Below are experts of layer 4 (counted from 0) of a mixture-of-experts language model. Rows are named router (the router's row for the expert), gate (a neuron's input weights, with its number), up (a neuron's input weights, with its number) and show model dimensions 256-511. Each number is 128 + 24 x the weight over its row's rms, rounded and kept within 0 to 255. Numbers have three digits each.
Before each expert's rows: a language model's description of what the expert responds to. This comes from a sample of Wikipedia text that the model never trained on.

# expert 8
It responds to: Digits, table pipes, degree and minute signs, currency and minus signs inside years, scores, coordinates, times and statistics.
router:112090140119099144065200183113168104135136157128122167154113094172095143168135114125156169109119096148114159107148137120154138145124143129118099141079126102137206124158129126102140107081133086150130152122099128085125104110126082125069070149183105129162166111124177120146114142135139151102096115135148159138181117145138138140148098124123093138139086103117116141136094129084097173101142090135140102145131143111161128155137133109128122113113143116124124177103149104170134143165137097169095137111183104111113128098138151095149111118131133106161115136139125129131144153107138159142124126109103119107101163136114128157130139136127123190147141132160125113119100141147122062080179138098128114150142134106121149138104158123141137148145137177104120165126090129144128090168145153
gate0:106098095144130108118101141123152139115116134112115094150122131113149153126122178120138147194101137098134182159129099153083159079150148110128164140126088131110150092150121107136100152130161131126125125110152132110047089144186139091141130077116156100093118149138147145166132133124122108116148176103144134156144118118124172128141122134151117152173138162154132130165125075115135166156148074126135119171134109103086139113113113181171174098134153169120105137155080131148126130096130153119150115132126121127135124109100073151097150117106137168119131137110091105125131083157143115077106135125148127124115126118127108127119114165111126150149107126093144146145110119116129159165100126154153124082097115124130110131173165113125134160129132119125156162125139085136137066135105105
up0:167127110167136083109110083139111128151091162148144152129121118134119118111145132096109206183123130113138136140129116128053118094158148111145155123134113143098124127134157118104183156139160117103168145107145141128078160162150151151135117124126093087080127132182105118115111122135168119114145109137129107167127174145111128122128109128125142143101106128119154122147126121123145192079136141134143161113108140151148120137126082148165093113119149112128126124136143146106130151118123116107131125120096141113117152135144132067122160165141107133132167154143124131155157121180166157149148155103146112107158117102121107094087104138125118152117133144126127135144098148153125173125136112133147128120133155104144160124159117167123129126112171120098116134119139138152110177132114135
gate1:144134121169136159131100125103135106136103147128136111109123124144108129173102106113107127159133151116129138103091164126106107157122132128120116121131126137150143137133146135102145116152103140181141151115114123096114108137171111116096149092134125137100131148149155129112136132138162111164107127140147164108154129163126178095158130146144153145145117143134123118142152116118102149098151172131120137106100151162123198170138132137154136114136131162135145142109120138138099117129100110130134152112056161153148146131104111149191113069079112154124160167185149146160137100129151104158133103120168118086126141134118155130177148153179124138126137113129121081110123098121148136127142138152106105121115099137159118136156089127124152093104156136091058119160125088116114095143135098
up1:074106122137113149167152132157159104088117132110111159112103117145116124142119117148177171163142171139128102110149164146122109088163152114140134135124115147117125102137124108141122160134156140167124112139134093163133125103148130146105122140095135103167081123127119132133127146142088114129161101129164141134107080128127155142143113161146199150099141179135150159129143097154093141101156118131115132121125139140153147146164113103140106119135110119127112110134144156068099122120142113148118112137107139114155116146119128141135169102095084183106152135137118129099092098116145130117092144124112137146125149141156137114131109148132120159172147093123127128136129081108097184104148087139152157159125139129151136119126120120119165103090120124139119142153121129103108084088080199
gate2:074108135144146080115128111109122075106106144125120093111135134126120146117141131127122151120126143161121107140133170123108127089160135100095108135123116122128115155147129119138136143155153126136156129148140124142121140123109188133139123088109157106223104106168141136107141147159101188120164099098111099099111118123137153155121131136153123116156126137142128136146098136155129058115101083114171125125076144164084143090152081115165126089105154121131104118106161114155157146130153084108119131096122141119097152138138149107118143140113143162141182145130143119129149144141108096136166183129134119147110094124124160154117133161142119156081149151166130130133134147141100161130120101109147131137119142159169097140083133174104146090110166114106095127108162084151183084090112152
up2:142126144133135102115102084131117155123144108155081123167144150137134150137128101122133136103132146102081124140109103124109103119145090124104156081141150103123108147118159132153109112085136102096132140117149124122132132109118093132112115096128113146108163086147189128094114112158137148141133105132108162164142146102133132139140117135120101127158131113113128132110134128157088102118139159112168120158072179140084156105127158122128104089133121093124112098106164160136131103139147127133132116146149102135101097186184106138171102127133126127160161124109143135137151107186094121129146127128158152074101104108181159132146115092115164088122194147154114135148136138137112089136086139130120116160120108171140121093118142166116161181096170103154142156119194137125133135140141151
gate3:134105118116097086133153112094155109120113142150123133144082111139125106151119120090116142118101109172143098118135108123138095102153108117107135120125144129111062113131091134160156123148102132088085098126117066104130144157127131080190123142158155095099110131155118173139166088138099072117110113097122134145109126060125088110126073120105147143157138105142169106115158103131138070135130107130132112138114163117148125120154128150106111102128138117114146122141141151121152115097146144091149047131109146138114126167162152149096099148115142136120163161077120113146127098069163128139127164111156144197143115149156088136138134175114105126123116131163122119176143128150131160131108125103108126108134144146110157127115097144131145147127091100139135108146130124131162162080131116
up3:168108113112107129096171176122141125114130116104104112080121148152070086135146131135140123146141115146126150179115135113121108100141110148147157106150136118106107144051091131098119114106153113113106131136103139127153143087087126154196131125122126126122125139159171118113099093118078102067155104115141151132151147152142078139135131165154142140144135135166120098141140118154113096145163129183153088113109184122144125170139190100129099127108125130120157124103136135117148150106116105128135122116128183156133100145177133115095111113127157090124134159132123091120127143121120118088108126122140162185144129088153113093141132122113144124093158146114147122142145060139114173161131147139131123121126110137137140152102115096185108128106174108116101128106159132136139094146127102

# expert 1
It responds to: First words of sentences, paragraphs and section headings, plus articles after is or was: It, They, a, career, debut, un-, pre-.
router:102126161168141112136119154125137137148108122173132153105143119121109130144149128105131149152134140122147135141120148128115148141079141113119183134157066140123165125080131116126150136147111133103123111151147135165120145103142096138141147155122168064128164187112064119136128144161124088133105112072109106124123133115140122092115142106121097101172123097172118096171108118115122105145128123105130128087112129149166147116142083158165121131150136109131143121125145135118101126117147108093124083180116146109113138072134139147130157137115116089093149131131113101120172113088114098153112150152152090106180128117173126140110113141096093113190059137133083154165103156162114140169082128137111101152147106104103123158139105109133100154136122101115122139120142116138083108125117105
gate0:133107137134130127120172086115094091124105178164099127129134142139118102169119110114122142177087099120119162168102080151119136165097126115169119153091104108146147188131116119063142102116126098154112179051146132153156134129138134149108116128140115144116138146148116111143105151134144079134098143142140134116151122114146125148143100093177111149139166103134182117133175119153110160088157136117102140108140120140142082131126141099114114110161163110141119140133126114142122139127108096169144145143090134132121141143125118161087153080111115112149141141143120112155118168145113183120133118158120134144138116131095094139118102139091151147106161133135152137090161087093110111124143118103146071147136136156101173167142162142197111158118111127102157152136111128164126174134114095
up0:057107144098104072136157109109114116114137150138092110144117125170090132135090148124135168133078127090110093112134125139175142121111114190133130156078153130137154158128105108136136116130165096129123106136108139100139150118091147156101097067132193149152084158184100143086091124115097093108082156109156110125157147174132133137168098135137130136121143133139133118099127101107126152076141127096112120128145134128120099135145086113153117117089100132127147120119141108133138124143130102141111152115112107157097135142125098124087117105112122167165129136106149098164125149169143162112103129149119091137133119092082098130197096102136119152128148152169109117129144060055137129104159121110128110131155097142105110136120142114122113145126102104110124170113132131136069120105113140
gate1:123112123150127139101124148121083081126137108129164156179116148119167146128124156133125138139101112096101077141141141121115109092155135060117109146101143143123136189154175122140166093135109126144151146127124133107137133149125107115157112134179120155136090120140171109127117111107175120133121131123085136108119147119130149080124155160144114124124142150115139104146093140130120181148112154104105153147130186127111122138139120118123134190097157124114121129184135140132122108116165132092117182135129083090088145149115125113158122149138146105154113125143149153152174126109135138165084135104122100109135148149163128128125095122117118145167090096126116079098114120105120127082128128160143125112108136129120125108147151170145149145103118148119113113147120113129108148108147135
up1:154137157129095134132169167142136142117124160101130121110123161125107133180118120132117166158167113135137136114107149159105132120159122097156168103112138102061148107114136128154117112131095094134132152133122131097101121130128125099137129089130115150153130134180131136118112134150154163141138107175128099140124121191153142115144097144129097140147151116169094173145102122112110134131150166118113144132139152153124176106138136130134139105111107115149099118148145121176111133117117119110133161099097101131106123152120163166171099103112121152169164145084140145144132113135151146140135143134165120111142146119151134122138114098157131163134100119130114098186196107161124093086136135119165134109124126132113148124129101084138175083114092121160119112118095124129158176125124165
gate2:112140134143129118160181109081136135145125140095176128085105136127144131107108076070156117124112136167120170102091138123115125110119153130173133121132113139098168139153098143134116103161119152142138137145140088144161143121070127126160114157116131156138115121124163107106176107142173112136187134138115125101179166125160123122100120108127101152147123153127109148094118140126141115133144106124105120100112149101149128090142129118167169182099135126138115142159088149110144144149153122151156128135097152157170132127095128165124116122096158165144098124090099166159102124137143123123141110095126107177117112134152140125118134090134127142133127135133125112155144136113120138128124168113115145122126125141104075166150113143159168132098093158085155177186127115165147094162125101
up2:144106074089124097106111111106132084111119104108133101136144162119124157144137077079126150139104105130148128095110103126081129134116133125144139150128150104140129131152058097124172063126077105131138131122135179127135094127135123122108070139108102121173118136154135123100114104108139144118146114147134136105121141092153167110150108144121124088117108113104145114116101139118115160098112129111129124121142140075122126133156142146145126128125151129113088131150099126125128173119147107129142123142128144150114140132128160120127146147090078180090153158129139155138146100131096104185084131113154125162137145069090105133125120123161130157088163150130133105072165110109098103158180127155116137102135074146164134155133128130136179133087096140108104168138132131133176122106151166
gate3:109100134082081156129118125166180117117158142114107140142126155166118097120123124159117111102129101171176101121157113090130134119134121137135108123128117111170146159113134112139176138161127151175136145121154112147151143147124177152111118114115132146126077130121163148104162111108116146112140159143123142136137153097115123149166094131174122145164113122102139094113141116127198128140118142161098160122153157145166106171138151094141132113120100113114154152101167106143127127126168153133111126142154160134108175118115150090113122094133167143144157122173154118089149115144096150132140110090114125149103107133086134105130146162122119152142144111133141121101145071131134099131115120123158090084098095135155102124143159140130136120164104138101147139071167080126128134147121129
up3:130123139117162134105109109115116139093143123155140160134139147126148087061104096136116073181106140083099100134097118110088131114156147167133141140116131072166140172150095098117133084162168137139164121109157121130143117144114108073102081117140117146117097133116152171083130119148175131112094105113128108103108181134146102144072143128102118134165101118112158113114134093148121169162169134143128105163151135126109128105142116132148163119120109153129130204133098139090140141124149124138166130153143118132151118129127142112097152163110177121097156116130085105112075136106136125111090107108135098161150115113143085151141143124151119132121107106130145116091096144145130164151128149112080110124161115120125148157122155132133144101104102123111097120135150102179130143134144137

# expert 5
It responds to: Middle digits of map coordinates, separator dots in asteroid tables (MPC · JPL), and surname or place-name starts like Smith, Kentucky, Sal.
router:133111095081118105143098171122134101110148152077156140185119141105107138101129174131089134157097122115168095129099112108110116121114148131176120159129105092126096114118175090124121133124129076144144130105067134140101150158123104133149114124077101134144090153098110149151168130142167142108092104174140137127125124130108141099108131117125115120057122138133142150081115102108134097134109159096127144117140156090159115134129123058110120135121106150113105142109139110126119094187122109135132142127108167147109132137123081120111084116144134154113125137139120095105183158118125143158135140125086177140109100157135144114112122102127136148146146104132108165159115170086122142126156087160138123146105162138186142090140147148134118092120097150117090122175154144109135135081159130
gate0:067098150138147158109094113120073137157130132132163102122107145124079137128163127127117079158148149159129106077156151092108151153126103164132098113158115071129129123148128113131123091148128112191113130114126113153139150163134111112158140134117116170124140148092131121128142117142152109132109165142151132154137156175150073153171146132145115158143134141112136139122131082115133108114133143125115139089143127151162123182149065140138122141132112132149080157124136194122148094108121138130131127123106151136076113154137124167158118086083128129092159146129168143122164071168114145133155141126152098113129145119154136138133121117115093106154169109130133096090172075086118142098163116131169152116105115133163116146137162119098102114107147095153094140137098114129141146152118172
up0:094121124147163173137087155120069162134183125134128135102141120119138135101161154133108062159151149119130119129125149069133144135145124162087093129147138097115132104154155131154116105133128138162158119053151154112127120120122137125150110124135124192107126107130122158089144102126115103090102185135137105103127099151127090112124177143161147161156108090094124149135161118116148127161121126136086143123153189109136103155150103127143127172163117129103115178116136147087106106116114117139133131158102125144124126119093138123152138132130106108106113165142136145120112140127119120182119148087087118143142124125177129164128091088119131143107083098135124091150147072126128101143126095138135144142124162161125108091115159148101092128121095101151140121109108126132145115142128112
gate1:114129118112137090129102116128205128164134112120105137153133139101085113152097157126152146108108130116133183119132121171134112133157095117156150099135080125129185154119122114111144118124160073092134182096108125103144139157118123110129097161189131099141183138158138117091129103153147192163136102113126127122091079127138165120139103128108077134099141128088124111137145174132147174086167107122162126116128154117152145130126121114109152146143132139122160143144108155156113149103152097113129128118095115107090142135115151120159105149129143161088125123129081145141148123119177113115112132101151129157125146097095081159137159172089125141141120151145151137144157172133137177145184160109116124090159090152103115139124146129161116120148158114125166143177126114122153140107112151
up1:136126168127151123123117160134172103133090108132143136161103122131107115150147127146137117126136132109128109109165097171125119121119106188125135100187065087136141142144109117129118091113122143107123153134143132125115126128109120134155111129148122140116136138103079145115094115143145133110122096087086160155122116152125122134134092142131098168149097138141184120094166153142097177154174139097117126129114147191115106095093134117124153155161128092151131105115121157141112125148123099142117135124117126151147119135124123120150133101106180101173116097170100145079117144153122122146146115146150179101153149099145094134129130134096079167141116127140135137113151138105149157179133162138144152132118120165088104109120152152171121171155155096146140163090130150177130122174138150
gate2:142110120143138124136167177169137091114151156121183125145133118140102093088178123110137114133165117083105137122145142127137137147127143122128101122156145176175103055145133116097113137115122116117140144121142097167124095112128126136081113087135127144159116143118147120131098145142141140158096152096124109120125109129137153145131077142147149183167093132156137134157146123120166168089104128139099118139132107117117115150116119164108120141116096080129114088137141138155108132134101086154104128141102165117150135121160118138174126131146129128147147136188170153164146119091129106138129123066119175123121115141119143170157162181112111122150134174139116128084134137137128079104123124148175117148132152105128127124110105139126128091133109104133199112143145148124132092136140151
up2:108109105130096140126165133142141087142152110089125145140131113135178148127138091117111154180115129157127106182154143129147182139182151089163137154161090152140160216095098109118162139187130147152106110145125160125145115094116119102148108180105146175120139167108135131129126095174156132115147182123137122132132149130089132150140082113111162156118137155145133123154109116122146148146100128114105148197133101130114078157118148144140178129101123146120112096133170110129103082104120127135074132181146123109102099159158179148142102177133123138126149116126124114110122141084091126128108099121148141141138114139157149144116105116093138124152138105132179141149100100141095127155098123117103114121161096141149136148118135121132110166101134114106128126080108155139139120147103102
gate3:119077100152095099109105104145137098115149118102117108087090151086150115144102142168141108154116127112102066135132135129111116070140126134148087113131102095142106078126135190121155123126142119126091149089127109130117122112128141175140097102116127118132125159103125153083147157140120095148142150175103130149152141133089137121142154092102115144122158171122156166136142104151158076137129111113108156180132095176127148114189090126119115130112158126122088123153146139121113120111146057137084148159143121121134119123122135177116159104127095098134130122140149128138082171136115109171155160118119111168162142138127117141066121114142156125108152145151103142145142105129146124131137178126146113142111124162103164118086126140114099126119154128100105140117094150204149148156112132
up3:107142168102086119150151113129158122112127119137106112083104161119165122161097151132110152151174120138104112117110123102098112073159087096131117150139123135134134101124147165139172134150129148109146112088130123169168148138164153176140088063115110148174170160136103168084133145149124104159122103116128181152140097094111125133138135150076145108105180156093182116140133111129127100149065126147104139124117125156156149137156086179139127139135182154129122127171135116120169154106148103116095115129103156086128139118117157148125140113106133084125147178132151125131093094155123133103141151103099116138125154153097149147069112069194118119142151133118111138183144132144104131138141128130113118155141125119087119080094092114092092110096130144114116145122099139153137086135124099

# expert 11
It responds to: Word-internal pieces and uppercase abbreviation fragments, such as -at, -ipp, SA, LA, plus subscript braces, units like lb, and closing brackets.
router:185111127101127134086155103138118138137134146126144136146099151092131150140116169077141178138181140172143133098094122057146112146147141086117106111094133109128099138119140157139137149110119120137122162093124104086124172151133093142095108117124128105118170128151166144130130120134161174129134114131142148171143112134086126125117154157141155124108163143120110097093117148180118161115142120156162124114133152109107124141130139110127148181117142150174119151124132107133090137141133099117142157134165148132103178129127138145142172145149099144168147152124093099130120147150109167113134142072136115126129084122106156167118175126127165117153144167082154119114145138109103112091200114097147124111144122160129110163125147141116119126159156131101139108129156113151129139123056118
gate0:111126125152149085132142094091105115105105098105101109118156159146120115091158109119102100103082167134118133118111128139114130141137120117109140162149166133121119169127078120098151075167133114149070145140097136128154143102123089161113156148150154095134129138128137153071098129153131132128125112132102118118122148110124099124109102107157080106132147129165132140151148135126146113127190118127143078137100140168123178101120128144091148110134138136105131093137148143125107154156116132109138102148123128163108115146156150174134078137135121118135183114174146127108145090112110119088138144136125099133167119122101134142139143132122120128116146093163100122138097130140161150086126150110156094129123139134069105126139104149133124171087125136101117126091117125125110108155157134
up0:119128096131152120116160120116123158129115163140106047138123135106148140129142120107114126126172140133138158147111122142157147138113133126134146144140154113108133160160134130162188135134131133081153131113104180146165173138139124148097140141135170135155138157127138110109108136123147120126094125144130105089130177118146080141139084144176066137108138125121113118158083155129115155124114114133142090131067122183134178115154126117141151136110135134131159125168109122114130150126114109112146112153124083133139144143143144171149094106178147129159171089144157190123164084099083125120136170138146095114139102118124115134124107140126139123067109147162146147106112137153142098106110125096171115127146129124089148133135096151153146142109155146109131104105124124129086110136151163
gate1:129147101134152130113115144134105139088106135105126090137079136087119144071149141102101123078122131134160100088130139100115090136176108119143125110122154129128126104145136137173171136150165122061131119136139092117146166111131158082120148168093143108147113145127138141086112167128171127101099157115076097137145174102097100095106162113152158129111139127114106129163147152101151117155098147118134128117092174134160139153114123093144157106068132130120089097162127124109092119139068158126123099075104176136114151112132124138153106164084146170114111119113134129094147157140123117131107149154118132129103135144139131160096113079148115131113122101139115124145108131099096142125180120155176092136141127169128120116145148156138119127136164148131130118103118161174170112114128125
up1:154150102109099169159116158139148151120095110125088078151131084090087150176133114157107103102103115170121146121143163121144101107130112160112175098142103096133120139122121144132124133150127092136126160151147080090131137097130110083112111140129110094124105128103137151098122170137123143120085121129112150115125117132118125106123143150139137126100133129150133156173126104137120099160118137089079110198118168127116114122156142086168107132110121131146091099135112199105119108159118123155113073134099101098113090121133138132122116138127149117175089148178112139103127142115129159086110113124086147111141139124154116116142123121076129155112124154161142134123138153123133147137143161092144141116166165123139124125132127148142087114095130156153142047110107120152136144089168120
gate2:140137130141114145104110113173108137129144154138162137116113103172140101136119098158157116113125121143128152091175139144128100135106118125148141147135129108199102122137093073127173144189125103152155158136104101120154136135117118143140119137136175150133120144136127134103147111129150160107123120113134112039100117130157154123144132132136123131161127140136182139120129136139098126142124124137136129125139133172107144104101164154099154141135180130144163132149147109134082138117112065130086108073094146153116146115122083135109148171128140125128135127108160143096147113159130115134119087100150076124134141100149103126115119118137131142131159119147089122087144149151151150120134145110146119155122130126119141095130124128147124143088116161097096149162119122132168136130196083
up2:127099122108117098138125116098095066149104153132150143126075093119091118091122103138102100126113111090107128134105176129135121116121127135149117102061133131132191113120152109121112129092170142118126125156133164134119073149130137118140134157137155106163106137102109130135111138140090149139118171104161135131138119136133158158122103124173124163106100131112065130127135093092105104182116129136118142158129105093138120128116140107165133091126107137118103105148139157160116072147144153117139126128110114110119088127133119162133126153172101136101161107112126164189118115132135154165110126114099156109132149126132110112181151155138123164131137130126118150115171099117123156167088101183113146141107169142145130087109151135126132096150127131141119106114144117089132120101120130
gate3:164177157118122132119146110157131104103114141156047119124100128101120069120127118168134138180123125067087117111066145144115129117132122135121139132137115106088144118106165145127125089143117141143123117154155131103119107122116138110131128114121089122128181112085134155155105116133130177120129160151102143139164109084106113132120109100108131148167129123135124131159150124121145136138158133128137170182098148149123144112164125153141137122105133127102124103134150143118100148130176121147162140149094139113132100124098153109138116139096106141124110124125125180135109151152159102131113148171154168176155106119077137101090084142147138097156115145144100096134136121110079117116114167154163081136132089087117108112141182114106166098116125151152108083145102141132088107108130127
up3:141144123100136122158124147126151092080159125108134120104130154105117144131120087126119150141078137103143109127149121114129075159186103118132155130122160156155130116123125103156124114097117189124136126109160149159125093115101160137133105130101110183167110109119148111136133110151148091139151124109152135131123138123163131117099115139112095139178102110128110144168095100121139133116140113167142138112137096134124149143149148161158113101140141101112150141115141093171115128140109157124098094128130131145102145155154090140115139078162129098109115110111124104098118120093100090156105120107137140124110135115131136138112130134112107148142136104157071143111122147114142097085130110137108186134100121123185166135119134150134118098114098106175093115158126065128157132130125136

# expert 4
It responds to: Colons after infobox field labels like Website: or Born:, and name-starting words such as New, National, Royal, American, Church.
router:137148116161139135163118094160098106138132104134132090116142173115159107070130135134114061141119126119131088122086143136121151102110114118118129170143131135147100124133158109114119130138100139138133131139159070118114103144140166167140119131099120106124087106102118146126136137097150113099102116141114195125132199100123154161138159143168142171120105149135140140141174133106150081122136139112162104159131140115151156123116151154150130142135122130132115108130128122103134099162154090147145142134101165160135086151110125140073119086153178126151107107109112122115136165140109152169107121140089122116162123150110134103154102137107135078129160107146138162106111153130108172136109083153131123159122164130109142137116154101144119126135132139131092104118122080144141132142141110
gate0:197120159161156114172117159184166146120153130124128135133126104158099093153163096119142071136151090100131148142185142102140154093129151120100113154106138097168089091140162089075137124140141163070154092157150121149125065155126146135161149092101133147122143180196136111129151141142153118127103126132147154125109126150133133132158100117149137099102139106094124107118168153145114114115088139106131133083135130122159105142112127118101155135141131140129172120162141118085156118130117095126184106140124081104120132133115098126128161120108101088119176089152135113132145116107130162147152097128146142129145149089115099124142130135132082135100122086156105139138125129101112110155131110094119131093153118128120132118108091100147121161153141161120148180115121165112155140119173141
up0:194094149090116109155142158097137153135172103122131132135158144144147091113083150134145158077144125077154151149123132093139140079134183122114127127117120129116113113107159089157095116124157137114126135130122131107147127181132093145142148151092132145142146145148090134134127122123132115144108152106142086095094129108119120111097138127089118098103092145116082115097145129132141125101053146160113137133112133107171092157120120115105102175128083164103124128146140123125128079099121173136139074120170061144148143166137156135123158158128093198112145102088127098153127112112122158075131124139107102123124130134101119104107131131122116158138114118101076072136132125120123115105145142129107158149166157096145137122113140091172138085128124114149128125140144147145096115153125128
gate1:162122130125133138110173126162132127167107123118111142122135076155158113162121083128135160118107118142150121169125118148083138126119098153130127145099087080121129123108112138147099131149158123117106089122108107111120075109098060125160109106145129115148169173115135130087143146106112101130162150093093108150160134130127123158135124188114127148131106088148086147163153172151160099136124160128134136108104147135132091144134104139136122143127083147110125137161161129117121125142099130128137104140137131110083182126132172128163163161152155140145113123164144158103110107105164154138089141070109097155149141122139133154106104131137177113098144198154145113147159146101133128125153112142145105159135119087153087091086140100180122102103110113167125096131118144117098103104102132
up1:153111121111112171115108073150143104161132136144104161181098081122169106086114089121152148131101155145134152147140133135120119136123129124142117106137105062133134106127144081148122150135128130110122102124140198218065130134147096130148101142140133102135163136118134155077091111164110115139081155122122140100147168125143151140107107189185095134144146100135105145145076126133144152138168106142146145097151112136137122155143105136140111106145101175121103137130156149095099111098166147146140148123125155100100137114117134151146158123114118140119130127126120152145134083085124132144134148096134110115170153170171153107112151132102133158141126178099091127154129150141141097112135138135104139153096088117153145095140113128109140115143158132097097140145133151135133159058120102
gate2:169098126141114105154113120060157139128101123159150147098162109105093117139126133125134098108151139103104129114120100099111125127109144133109169087163121136167158097126127142112131134167129139147097132125179102145085113156125108085156144123147140134125124134085093107120111107127079163115153120153155125132115105116131103133125113103119117137125122104108113124133170124144148124178148129134128170102130152131130121109101121098124112132152107155140137122141118113181157101084123153159164117137120103131091112174121125143191130170137129135120102151142132110130119149160134089083107119200079091125154135139087122121158144119123112182110126116130172046157125124130164150161119137119147140104081153152104052103149113132128109144111120095122117137115116110098132186156129131
up2:155061140100120112120102107085153111163158176152148150085187148080140118102137135092150132109138166083138071119116090112128153131135165115151163148162116140118105103112107131094129166127153142133144146115142143111141133135082122115142165082130110108115123148134096120086126086113138131107128164132138105159125114102111099140124137146138160094127126112133148158150137091126115137153126137144147158087102159090161109179119112108160088161169127116095082140091122105105173115111120157143136151111169111122141125156128155158170114137123100130120078153125132129113142146170138124120126107094123150116111144119131138127138153129117111120108111082128106106140087133107127121156144102145128143137100138134143108082129120115092126125089133107167135115091135167136118141146090117
gate3:144131118130133105156138141133128104122120184092126080097101139127130138163113123107110140090135130165111092146127150118111159122122149112177124114131115091174133129121111132110108105168142107185095116143132103093118131121137141100120115127139145138142122107142123123105126122127197161147108122150164149117133149149134143094115101116114093098136114147144110155124160110115112104110190150151114150135130098108153133131099137115142148117165102160130094126121144121133094121101117140122149096163133119143111131154141105172146070101129094100127117113079180102144151134102118121142159126155093143132119134118168089149106111133158096141147123138154151066132144082119165164113145074141172106160107141131142102124163124100166149117106107134128137105121148130113116085072172108
up3:143140109131117119144150169152116101145087133140122108103121119144113125115107129192109118125121130152112106094144186126074170133141141170108165106145135093141156120106134116132102127169150120164100126107105131126147132131128132120136132130147129161105172142141146117153152139144139148119102097175181143139087116137123115137096083098122105132108158179139133116146114113173114148134145110173151094114145150128130134115095156147162132125150097162164143133160104079120129159131125154141139096063178140130122099120148104178115101134124129088091111152110133085122118117117131131125134124185118153139148147159157146143151125115134134128135138140109188122120102148108133158130123113105158168124123136098177120143171157088167134107101127143133166072162143139094113107073172104

# expert 7
It responds to: Table cells, ranks and row numbers in sports results, and role or topic nouns like name, University, president, Cup, games.
router:146171130101131152126124085149116147129117112142137112110134154092081112109090129128150125089107120091149129100099113154143149150107102121140146146128124168081139129148128156125133122132163162141134102136197138128125146121124136145159135155114127102113119101082146126112116147104077142120144138106150118087120158095148117139117136101130094126134122130120105125100114183136158138125160108139142143134131125154123065107126124125162126144126117163112138118108109147121133152081132124113142127127156109155143086143140089139115188103150113128117163094102130091130089147172118146087138113126158107161179171109107125097096107073100153157063114169144122100120109099178110127132085133151117149108145124122092122151122139085119149118126129110077155095140105133166110143150142123
gate0:127169152104128111110121129144131141142153146121141159153158115085164111126157147147146148098134145139148126143102151119095137087083141116124086112148127140150169146098144169176146124146124135124154134153140121160151099127135094156116136142113114138124151114104122170077145153162111122141120123086147066096147107095131111108124104115141160137115127102125103141137090165139111118100145110151136115115157142133150116119169110126149154149118136087131092147106134138132124117115132044142140174113107138157121142169131160160124120103092117151130130157146107128091150137199082146125133131158151137133111100133121124135110151107166138124117119148112107104135140139127115168131139104091143121165186157118113142137136144111130096149155145128105105084110145075178152124120145159
up0:155163108128107125092145122116102134140147100146139133127132134121171118114099125151162179112097122130106139142138127117100164122107095140156141089129083092150150136076120111165132123126137118134153143156163142167151117191123095158121122139103143175139106116109103144092125093165140153141118121096143127113150109108110112107151083142158115130160148106105144152111152150120128134094103107116179119112129149132169125112113122131131109089164125101143122139126108162117078121097141125123093154116114142157160099122099139160113160112086131131112143156188112148091120170162114143132128156136144117146129122118130117147156080105143134135134134103128100138142170128121104100138147106099125111153130111137104142175129111120153125146152119090077113125143158120150117138167108154
gate1:165123138114130175132044141126131111122103133136101074172125159102145111086123114108143117116156132144140153136143130167110155148134149096139108124143090108138148170120130101066127192185125080124149097136129175175123109115178139124126129158122153105146161100115192104148112084140162121143119100141128144120121158133179151132163174172131118105109136132165117134134123133162126123150124123173125158156069106138109135129121100100132133100162131124114140108126158101123049123131106117130121174149119147117124182124150077121154158121089152133175138082149150089139150137165087175112097136123117157147146105082135140152108151127108125136149151152141106115143120155087118110143101152129151121163093125118105096147111150124145141105122068112108091131151133143098154073136141128
up1:127130147096114119115144125105163136143129167117155140131122109161154138156176125142085157108176127160096118135114114141127137170110106149106122110124119135163150135107119136111138146140100163133151143112157126133161147097109126146103165092143136139135150116115097138112108112158138090103140160148111122096161115123148125142148120132141110153107139131090165116157164146119106148097127121172102128141160144144110157132152117124101136047210162105141072137119129173137133149130161145151103087137137110138107143143130120151146135111128132132146102121121124125092112175128162142125150120136126115098132158118161164132139104191124132159103094154146149131129114131144104120140105112067128095118143162151111169159100116169143149129133129083089151141148141124171156130118150140
gate2:148130139124120154131145105152147174098128092090144141164168182104124103140119112120113171137086142139122134097170156121121135150139139105159115149163110132152161102108114105131118127110107129077113127131147101159141105138100150109093130119121115110107164125087080142129130143126124088127129127117135099115135110137093103155125142143135158120132116094110127145099126103166125154132122109117093112085105108111170185156152162117099130083128175150083087162148109081124111154124118118125116113100128142108133090125129178108122145128063132116122125113135094130092161120162124154107146127100124180109112144163079116101102126149096131153147127139112121152122123096115120170116159110119112126128113087142177154167115134123130098130124143093154123129088144105125143140117138145
up2:166106133147158110116096067174114107132138155113130120153138118149150126152131141110131107173150104093130132099162133119124109146127092105108161102137164144136133119130146133129109109126149120144158183099074150140107096134142105136129145154138111123164121112152161150129106123116137141149101128118170135132150144148181116114113089167129098094089156120150123147166138146137138132152144118168161160152145136111129124151123118099090108134152146122110130134162136103107105109138084107133169145137123154148142124121187113120098098162133148152141144133118151158125150110154105093148112140115138153145134075097143151116191118126119115152140132111146134127088147150145134123116153180138122155131133118085111171128105147136170165138129123112136112166103115072131115110131109162
gate3:157144132130109130103126132183142129127135121111127098129117131096115107084067105092166121104154157098117164093132122130118157149091122139085071168149156172143083082115124129167145116172134123149106128109115118129127161081138126124139127137136127148116121135124148110096154184122140141153122138180179084140103138112139132098104152145104112125094167131158158169155097140117114100144151163155118165106111136119127158130143103153117126135095122136127147118160116170080115146137162100126123151157072145120126107127141131078132143143107131119126098115141168127109117129109146123094115152193071123125121099153138131145134113081115046122121157095149140157116145099128120116089176135135186124151136110131144145158139142122138110102152115103167105137164125152110121099130138145
up3:140140134158151122108121130112143098114123179098111124118100124132129157110129103092137166171109176144125149126142155107130134143102088175133124131133119108122129135141134143120129139180115114125102121137134163123101087080193119133116161135148122138113160134160134135075115148127116104180124110145106183121136110100116145162152123131131134140122170113171139159142112124134114144121162094165143112127080145136171193097116139178134140091133110184169146107129139139107104129123120124152125139102132157118156164115125105111163141177119111130107135133148132118158107131114139138138148088128167135147133084124108138108115104123145084083134155121112121141159142128103118153114155129124131075164157118113134152147121120126122111135188103124161126163124115107128118094124116156